From a checkpoint of a small mixture-of-experts model trained on Wikipedia.
Size: width 128, 32.6M parameters.
Below are experts of layer 4 (counted from 0) of a mixture-of-experts language model. Rows are named router (the router's row for the expert), gate (a neuron's input weights, with its number), up (a neuron's input weights, with its number) and show model dimensions 0-127. Each number is 128 + 32 x the weight over its row's rms, rounded and kept within 0 to 255. Numbers have three digits each.
After each expert's rows: a language model's description of what the expert responds to; "comes after" lists some tokens at least twice as common just before its tokens as in all text. This comes from a sample of Wikipedia text that the model never trained on. Tokens count by the router's weight.

# expert 10
router:119167161082143112124118137099090140178167119205091120187077087139102125101107119109176181158156095152150082138105109145138132099105069112197123167134164170115203109095128112104182153144105199096144122191163128102088177115150111130081120157133136078143084135091097152117157176132097095133071152110169114069137106144114140108149183119144103123091141176091120102150071086130141158113112
gate7:122122114088110104052171140095101123200092125137097150045088117121126127198139144096158088167100104131099119118104116131115102092094156147148133120156152140132173103110089142079143147086156162137148141121202086092135087123098107184080112180084163165143206116147131140144188187146175152178064126126077132177099149093115157093127145122138110137117086104147133129126153092068168106144123
up7:079128134139064129181143148103117101090127137114166123170132139149113077172088158118130108101131139125178122162162098098138193112035144134151140097124154092101106118192083137099132077139147134130159127134108105101116225119117155123099158130156141166096181129163126193108113133133061105125157146100153133085091079170090137131123063131114189125187174110150077177120146146150094155069148
What it handles: Vowel-led pieces right after a word's first consonant, such as s-us-pect, h-us-band, B-et-ween, S-af-ety, in ordinary prose.
comes after: " c", " s", " h", " t", " w", " S"

# expert 15
router:150095097154115145147162121096069138092155138082154105168108129067159122055163103116081150177142107106162072089123149132121142085188125124127117161152124128157152137128119123101143192143099084122107121143177122103179127203162156202108174101102153094127103123146099112082147115076100105123139094176107157092121045113102087179153131124124104182148160175072175134173151112094090110138155
gate0:131168190176182129109140104169111106178130105153155128113147150101132048102165104128194117157179133117127165141173173086130089126125110101177134098065151054121124102113159111153124151168118120139115162125172135126129129162138127130113062136118106120141105066089147062153156129097117109113096124116108097179182131134095128165113130124108184058109206183104097191104105107156094102078155
up0:107094127154207115126121073147155098135123125121145117106119138104083145114114164110087148135130137052165200126128141102107129168165128167121099141126113118171177134126100136107056099068150090056147120123146128122123136097148149172097111124091097178144115148117079131173096110073016136161132131180105171110152184108091135133112157181118142142113102078176139116075113167106168164066133
What it handles: Word pieces right after a capital letter, often T, in names and abbreviations, such as T(b)ilisi, Ant(w)erp, C(z)ech, PD(P).
comes after: " T", "T", "t", " | T", "at", " t"

# expert 28
router:071185117120128144130068146187185148183162156097106166130122101181052073143098150121119145122137183147079168125150105113082126107103128116117088145168117127084106080111144098072138176067117127086136104084154185122073141133086120085158062091142164114126156087134166108090165146206105134127146105132197130140132124173138146136119147152144157078138121118094069152141134126116158113173139
gate1:105152128117155136076119126121148111098092138171105128165172119140154133178115145134140092097097130121098157104181109086195131109203053174095177094136147124137122083134101175147102099078143134127160106137158112147079071111134127134136078146161147118137153094158108124138093170088149112122142136189049157117131122127160124078123117109156116144058120204141134116184037167079194146126149
up1:169121155106148107106152140089079145119212137119112078090117101127090078133124128135062163145151114147135072160112071185120132091132135123155127155096138111128133158105088114122103133144124174143103195157104136103108218055133112129128148120087087175103125172112143117138174079190093123141101081086221130134089123162084145136123130142087145159122153091170144118117185125192081134158130
What it handles: Suffix pieces like ect, ict, ection, ed, ing after a word stem, such as pref-ect-ure, aff-ect, resp-ect-ive, ext-ended.
comes after: " f", "f", " F", " sp", "p", " resp"

# expert 24
router:117097123108105082174117119194143087080111190105154107127153098112151096178108140173128136138167139129156124176148106133075114136155122107143174172083119144117161178102155138115155158165111168145088138161152121115126209123114106100110154123163080127141073057160172160089124131075087137065074072140145175182145169104092128110148147167120113126144114142082135191166079140133181092084097
gate7:197136135120191081138126079104201087077117143131070140128109128114106107133149111107106134122111135100087109119100116112100210149159150146073159127113103101138156154081168159096074094146165206125156109082144150176103117142089135162111117095069129187159101044104112088151154145125127125146134157166079150167102095113126151139131080136198086078131167124119093132156095148177142095120109
up7:134097120121072136127100170056093104167131108068153138160134091148079119165098159122112145136116099124062127108118168112150088137121129135124080104169195156123034099173176137141137139172151041087140137167101072071114104097166122091115087145139143066119095141130130168082083107133162122153162085128159119146134110133160156141174145099119135170118146126147178108090159085132062081122131
What it handles: Word pieces following a short onset like st, p, b or Br, such as st(ip)ulated, st(int), St(ony), Rand(ol)ph.
comes after: " st", " p", " b", " St", " Br", " he"

# expert 2
router:131137090141166045152102093079112150140117183170194100105144139218169153142156143185158083130084113107170140138117157141132140185132133086083119144152132149171107116167091177122149108095129091161132108140196099113115142117078098124078151126116140080172118118123159151095097181076136131146140166174098120184098174172096098109098083088169161137150125091117121151105124128159200102136115
gate0:131108157151068133100125127112138141152101198173135110147046160130107145089119106144138044098134201068130119131119155133140112117129110137123051133200116150132119158150093109125122124117088175124148117115173079107113153139130087128104088146139058106127105151109129109111153101168112135127174148105163048091113090149095124122153157106164182123096202161132111095130149136153100232174132
up0:111130143114105103127199101179101117117078144172159085151090136189072112112130115157103132155117094047153173098180103169149132072099103167172149150133168194111148161106116159156102076175092104155110111107094121154073151103112125143115123090209080122188115126099098103118130132110122093177123144117119098151119155177084158148192149056126164149120128136106108077168145143117137164136093
What it handles: Leading pipe cells starting table rows after line breaks, plus mid-word pieces like at, an, ral in cinematographer, theatrical, stonechat.
comes after: "\n", "op", "ph", " An", "oc", "ap"

# expert 6
router:114119113106082166120128190077106122132110152133090127153094120064137055113216069198101181124143158089102105130113133140077092148100150147176113144162166130152104103166171148130163113144154135120112124118117151150137144117194130136178141086091147163130097090117160107065119065147079116075152152108085143129114099109189058090118152160101166136143108130153100158072172103168119159148145
gate2:131129055106145113085218081106120131118149133158143134149111191097125150089100056132152175121132146137135157139163140133062065117143091147142139078091129128158171163169105172075128103129148037077179133096143118120074190133122106192135071116135108098092076132182097139093150110142149137121100082127113140117168145166138146147159085133102140124127176098142101114172137106182162125128115
up2:170183145122106164058166113106090114178129136138117093101075120125128097153091105140100148110104106159132162130121149137180063199173146103109164105140174127190147170148064153135138088100129108170156237121123088134113162162149114185109115132175128128082114103107134075072097076118125152129099144075146135167081107127127190137116132070162074094105135125144156161113157125112115126110161
What it handles: Cells in sports tables and infobox lines, such as scores, numbers, UTC offsets, line breaks, and words after L, as in L(ight).
comes after: " L", " |", ":", "2", "L", " |  |"

# expert 18
router:088151105108127135168160184138084126125190134076149141134163109069125079067114144128114160104166103117135167141103171118125127167060165179128108141099147092132116190125081103128106128109109091170133123138081141145082154165218120115105149103178119125071116051145110183191119109182176147149159097112126163139121093117108155173120151084127086135106163156146134127136186083125087097089149
gate0:114168157047088108177106146125172102108106078146145175134135097151132113112091088189126112167110121113127131209091136123142125125110127083105093140125155061136112124100079135112139122212072101103183067169147169132126157164140148111104120063163106109130134146126142140156153094167170139178054078155154140062164069147107133092087055131161112117105118127114108128148127109098153131101109
up0:088158093183175139116144124145112112092100141079141146191145162132154060112111061136114113158114109108156167092120114142126087093078142107068167198059160078122133104118107073124106124063120105116100144120088167165137120143080077144097100100120159119149199087132148131153126071122117097096147087151164127086153097159170158138157058137176100143077109158104123113139120184103157091128134
What it handles: Remainder of a word after a split-off capital first letter, often N, F or O, such as N(umber), N(ote), O(ver), C(andidate).
comes after: " N", " F", " n", "N", " | N", " O"

# expert 31
router:123086099105135159179112192123149120113103091152062142128063119149203105076178137123063142129083154157109057072151108149093130138134164151136095128143127144112109130129151149121133146106141119157124138111074170154185134130202107140140205134119143145089090121145124100069123087123130158063131117073104136108101070097153090104076186120101085172169160160139184120109100127120151170142109
gate0:203076101169162098076085122150153162129100124114111131126144147134099114174110171140094131096131047140104163051120092125150096126092160126054144080128117116179188108128093128133097116141113164138091133154152153126125090117099053120107150095201090092136085134069083146166114165115072088121137116114146099124150136164157185134145107093130141129111156116057120071132128163144123124171187
up0:107119120128092140169130121089101082173143132117071126132136069128135136115124113090144025102098182143068114175082119148163124136108119124163107166174103099098111167154188087162173152123171143190121138120197081129143142126144155128135110144123134137137182144139144122095150166125163143165170080130062124138095073169135153095178203101156137115138086100205172137127169150086119159114113
What it handles: Sentence-final periods and commas, clause words like if, how, because, It is, there, all, and Cyrillic bytes in phonetic tables.
comes after: ",", "1", ")", "\"", ";", "| "

# expert 13
router:114117088210105110082159126174130133145164153143075174185077138118156166149111127143118094135088156098122075163153152148111152174138156129124121092141121164118160163139104090171131134164133124099105085124074132169139066084174133116103111100173122097147097122141110149093064155177061132091115062116139183147126181109097122174129183105135107142145152138062117136199116173199128100144110
gate0:134110121134070163159156137111124153150129140170104053154132136168120157122134133100203084143148102113128075166146167084139123129147144151160131138128047114122174057126150099113147161115116138168139107103120146130143127031185113163075106165166123130159088172070111096101174108112086134098138182163090127098131195122157121127165050103142082090096113102098108135101129095183134150157091
up0:150120139116097078090115123144092125086165158089133148133121127088100111174123107063138173111117161080153100147084107092152162144152114139131085117155089078119086192179115161119142112085107115110147154145074078127175104142082130108109072174084137121081141088117218133157055119086093091111141138077124096114085168144127104113218160101119150094128156185153154113121150138111160130130071
What it handles: The letter g, or the piece that follows g or G inside a word, such as g-h-ost, g-overnor, G-ail, plus other mid-word fragments.
comes after: " G", " g", "G", "g", " | G", " Gl"

# expert 4
router:084108077123142131122149190116148132164112104142086171158115203117171131072166161145134120174149145146128087152127145084090074113125176164099090160163122095132110114099158088157116166100112109170135169096078180149174081122172060124133152128102155121080104094124132130075134070174145082053119145106079161097109088109144129162096152146120112152161135146153193134066146082074130132142128
gate0:129121106096195097173136167147142103124097147111145100164198176154123121148098153154167106111085097100158119095106046092126089120088095124108142151077079095099077127101160121037162151116149143150101138121145143102143068091152107177062116113108116140107122113121039070139080122126125160188107088138179133174132151102162125127177126145118129113151123115091142179135133114092144180097174
up0:154157154142071141120116202151149058171124152130095124169130077191128144145174162128097082150095137152176119121145138129089179129106157091121144129166143147147164127083097158128067084145106095169157113153205108135126123138093118153099092129135140107164135133116118129118109106162096081028130141171098111207156137143124137123202150114110076159148179087052125170121146113148148100139099
What it handles: Capital letters or short capitalized pieces starting a name or word, especially after Al or El in Arabic and Spanish names, such as Al M-aktoum, El P-aís.
comes after: " Al", " of", " R", ".", " al", " de"

# expert 22
router:130127097118103131143102143086116093099164152069113082068082137109156155093185121145138179141118149143131133104150131153115148144159193188148148116148130122107070137122106195157084140159153119165132119153081082129165098149188117109104183133095141116128163102107098057112148139132084198070117121102122151092165067116132092084174191085130111105135177113153190092080122159097135152086088
gate1:150194153111118101111178064111167157164129113100142110113110124089140138096098092151114089152086152116160154169154162112131159109120080145062128112163128118147132122091125148100043107210150102099130114082139139133132095175096122170100141105133123093118089128220148065164137155131103136085151085129076126094069094152148090067179150161139145097136137129118223103086119157138137151127115
up1:191097131065105130097152177117062182124145101078129117151135090140081117078174147113097108147137098145119089173087097114162091140158100089129108141099169195105155102098149163114093099125117109091151157120152140110141116162162112117104138125177138189149139155115149123160045113147057097137150134140119147181194149112103147085117213164181114121163140068076121134126099141102164114089119
What it handles: Equals signs closing article titles and section headings, paragraph breaks, and opening parentheses before abbreviations or dates.
comes after: " =", ")", "==", "\n\n", " ==", "==="

# expert 29
router:135094109108144153148078184102170111118115093142052126132071106148177114088179138127066129130096165154132038081131132111102107115134164140117091126119128113119095124110122149106131147108129114155105133113077142136182136116190117149147207120127143136073091128159114088079124099120128138052127105074078138095112069090159061122098166132109117173189172157155190126099105133094139166156088
gate0:100146146063123069098120089124119148189102105128106122119083187090151112123177187146167137119129107080102184160117098150151165152136150138092110179155167188067134188136075101199079116107128122112044124139107163095106105099103166111139140134110119098098163144121099136089115173162152099100119130127124107180075165113171133081084129100105116128125104107097125111149100147142069180070161
up0:139114184101104115135095153097103111145167122117108162131134122184064160121112132089113121124119124117146120125143181159157166086153087101169176101194050096142107141139060150150153118184138135087107107126152083116156176079161141164079172129148135175098063202106149186176148149132087170123105142131063161116129065157152064141115128162169116140131088105126153124099116147165089092159119
What it handles: First capital letter or piece of proper names, especially taxonomic author names after genus lines, like Fischer, Baut, Powell, Kerestinec.
comes after: " | ", "a", "i", "o", "ia", ","

# expert 16
router:166140173095145170125096137153208095092104056102176195120172112118098097103069082091170144161145159129194106106145151117132150110109152145151154124149071096114078136151178174105132146098082157166099151065138120142096135114103129122091061174099109166091139123118086117158111099117120131171118181134102088081164177145117148097086105118101122141156158078129162109100172175102119151143169
gate1:152045137118128173105155049162105078145064072142094085104105146102116124097172105122040096125117123139137104103094163149138144125141179134140118128102135176115149159165153113136121114165121160077149171109149088101128151055122123133083072160150122119093050156087184124130089166139063098121121137172117144138098118143129100114048141122132127115053091116071088122128128149123116114104119
up1:130142144085093105218140126062103154157181161141157121177136135150155136141132167117119108143145132129148122135170118168088123120162122125112114155109115144222153122119093129145105161105127085155099082180172134094058150145091112111168164054145127130102181093148097164112124142123226135124143084050091134105187124127097146134155161132167126126146164175117080185104128097175133135103097
What it handles: First digit of years and dates after in, of, or a comma, plus sentence-opening In and month names before years, such as 1942, In February 2019.
comes after: ", ", " in ", " ", "–", " (", " In "